Below are experts of layer 8 (counted from 0) of a mixture-of-experts language model. Rows are named router (the router's row for the expert), gate (a neuron's input weights, with its number), up (a neuron's input weights, with its number) and show model dimensions 96-127. Each number is 50 + 10 x the weight over its row's rms, rounded and kept within 0 to 99.
Before each expert's rows: "mostly gets" lists some tokens that are sent to it at least half of the time. This comes from a sample of Wikipedia text that the model never trained on.

# expert 37
mostly gets: " Commun", " Sup", " Econom", " Af", " Sciences", " Inv"
router:28 56 48 50 69 41 45 44 65 38 43 54 60 40 54 52 53 39 46 46 53 70 37 58 63 72 58 57 40 70 46 55
gate0:44 57 41 41 66 33 46 45 55 52 42 75 46 33 66 56 50 37 51 48 62 64 50 52 60 58 69 44 42 42 44 60
up0:34 70 60 36 48 49 39 57 30 51 70 61 36 32 55 56 34 57 43 52 58 57 35 43 72 62 36 46 54 54 85 50
gate1:48 65 35 46 53 31 57 35 62 39 44 35 43 51 42 46 55 34 57 51 47 57 54 53 31 49 43 60 51 66 55 49
up1:46 41 43 48 40 28 42 54 62 50 38 43 56 65 64 61 52 55 65 46 65 50 52 65 54 64 36 56 53 56 49 55
gate2:57 45 39 68 53 60 45 32 65 39 44 64 36 59 45 38 58 69 35 55 43 45 53 54 72 44 70 61 25 43 60 43
up2:43 57 46 63 64 57 54 53 28 56 44 45 31 43 54 56 52 23 37 59 65 47 49 56 60 44 52 61 53 35 44 48
gate3:38 46 65 41 32 55 57 47 54 58 27 53 43 49 33 46 64 49 41 47 40 51 38 56 42 33 38 41 47 48 47 75
up3:56 58 44 45 60 56 37 53 41 56 72 60 52 49 59 60 47 42 50 61 61 53 71 53 49 55 45 70 33 39 67 60
gate4:46 55 55 44 49 51 49 60 56 46 57 49 30 44 58 37 70 42 62 56 64 74 44 46 39 61 44 49 36 67 52 49
up4:50 31 39 50 50 35 54 49 46 41 37 54 51 72 58 46 55 46 58 57 53 61 68 47 50 33 63 54 57 62 49 48
gate5:57 52 52 49 58 38 51 33 36 41 54 65 59 56 38 65 37 45 60 43 39 46 38 41 46 66 71 44 67 62 48 59
up5:63 56 36 64 40 47 35 38 58 51 42 42 72 53 46 44 50 57 49 54 47 43 36 58 43 33 67 64 49 71 41 63
gate6:42 62 52 52 56 48 43 45 45 55 65 56 33 44 48 56 49 50 39 43 55 52 46 49 47 60 29 60 61 48 38 41
up6:74 45 51 52 56 54 49 56 51 40 45 35 62 76 70 47 58 32 66 58 55 45 45 48 47 50 58 38 47 47 45 46
gate7:48 54 50 50 70 44 52 43 49 38 40 51 70 82 34 53 45 58 34 37 38 59 43 56 51 56 68 60 52 55 53 64
up7:60 42 41 52 61 37 56 59 58 56 57 47 50 53 61 48 58 63 57 52 77 52 60 44 43 55 52 43 44 50 61 58
gate8:54 52 50 45 69 39 60 38 46 46 36 60 46 46 48 46 48 56 37 36 60 32 60 41 58 76 52 49 41 37 52 48
up8:66 42 50 52 54 47 64 53 55 43 32 52 45 33 40 43 32 56 50 40 44 19 45 41 42 54 56 51 41 45 60 47
gate9:52 46 69 45 48 48 47 57 65 52 33 52 49 46 63 40 42 45 63 32 40 56 58 46 46 39 46 69 52 43 59 43
up9:57 57 52 52 68 59 49 65 45 60 59 68 44 50 58 41 44 61 55 48 49 46 39 61 54 43 50 11 50 60 38 59
gate10:48 56 62 57 68 60 27 60 44 62 61 38 51 39 52 68 49 66 44 50 48 58 34 57 64 48 52 44 56 52 33 40
up10:44 46 49 62 54 66 62 37 59 45 45 45 42 43 54 55 54 61 53 48 60 59 60 52 45 45 46 38 37 66 68 48
gate11:45 38 59 70 71 39 30 45 48 38 49 54 66 35 60 52 53 47 61 47 40 43 39 50 56 37 44 44 52 44 59 27
up11:75 58 64 33 34 44 68 56 61 43 63 42 49 43 46 60 51 52 53 44 56 59 19 43 39 43 60 49 34 62 42 47
gate12:41 33 33 42 36 47 46 43 49 60 37 58 61 39 55 51 56 53 42 44 59 47 55 51 61 57 58 37 45 51 66 52
up12:52 53 51 53 55 29 49 49 57 41 52 60 55 44 43 53 66 42 45 41 53 52 58 63 60 61 87 52 47 57 70 56
gate13:59 49 57 48 61 56 42 45 43 40 49 31 65 42 34 39 46 64 59 40 40 43 46 63 53 60 64 41 45 55 48 39
up13:60 45 49 67 50 41 48 46 51 41 34 47 73 46 45 49 44 56 56 40 58 43 61 58 68 52 50 57 67 62 43 28
gate14:41 49 53 51 51 62 44 46 52 64 45 50 55 32 52 50 49 34 31 64 51 45 61 57 47 65 55 42 42 42 44 50
up14:37 48 38 57 50 48 40 31 53 50 70 43 66 48 47 54 37 44 42 41 34 55 61 49 49 47 51 44 50 52 53 26
gate15:39 40 46 49 70 56 37 38 62 44 50 59 41 54 50 38 51 39 35 37 56 43 34 47 63 33 47 38 34 56 43 64
up15:49 48 45 46 48 56 55 50 51 45 67 49 35 35 56 44 54 28 57 50 62 66 55 35 60 60 31 53 54 31 50 55
gate16:53 57 46 43 40 46 51 51 58 54 52 39 40 48 43 50 36 53 42 51 61 44 52 36 75 50 65 36 35 41 59 47
up16:45 43 50 67 56 49 38 47 37 55 65 57 37 43 60 45 64 56 46 58 53 54 40 55 39 29 39 62 56 63 46 74
gate17:51 71 55 38 61 54 59 43 47 52 46 62 36 32 69 50 42 66 36 70 45 34 47 63 49 47 73 41 45 46 41 50
up17:52 31 50 47 49 54 56 58 26 56 41 50 54 44 40 43 52 49 51 47 38 36 45 54 54 40 34 48 58 52 59 64
gate18:30 37 65 42 42 56 35 55 58 56 34 61 44 45 43 45 42 43 44 46 66 65 45 42 56 49 41 49 45 52 52 55
up18:44 53 50 65 41 55 44 55 50 52 64 24 39 53 52 47 51 68 41 44 29 62 51 51 42 48 55 71 39 33 66 47
gate19:37 48 50 49 62 41 36 52 39 32 53 57 54 30 71 70 48 48 51 36 55 47 62 58 59 58 49 56 41 42 42 41
up19:36 55 50 52 43 33 39 38 47 24 61 71 51 41 56 46 48 44 48 38 52 59 55 61 58 47 53 55 36 38 51 60
gate20:53 44 52 48 41 31 47 63 56 45 47 57 63 46 27 60 49 33 61 47 54 50 49 47 44 52 48 48 54 71 52 54
up20:48 74 44 46 48 58 32 46 45 47 41 57 54 51 54 45 57 55 43 60 61 43 43 66 55 26 44 31 58 37 56 32
gate21:42 57 43 54 77 56 49 59 66 52 52 68 57 42 45 61 56 53 42 47 51 65 66 52 62 49 55 40 58 42 60 72
up21:41 41 38 57 58 66 50 35 51 60 61 58 59 43 41 42 45 30 35 61 59 38 63 50 50 75 48 47 69 50 50 68
gate22:54 40 57 48 42 44 51 76 43 61 63 46 42 55 33 51 45 49 49 40 35 47 49 52 63 49 40 59 44 58 51 56
up22:57 46 56 48 45 57 47 68 44 57 51 56 43 50 32 52 58 39 35 65 52 55 49 50 60 53 65 49 37 51 42 42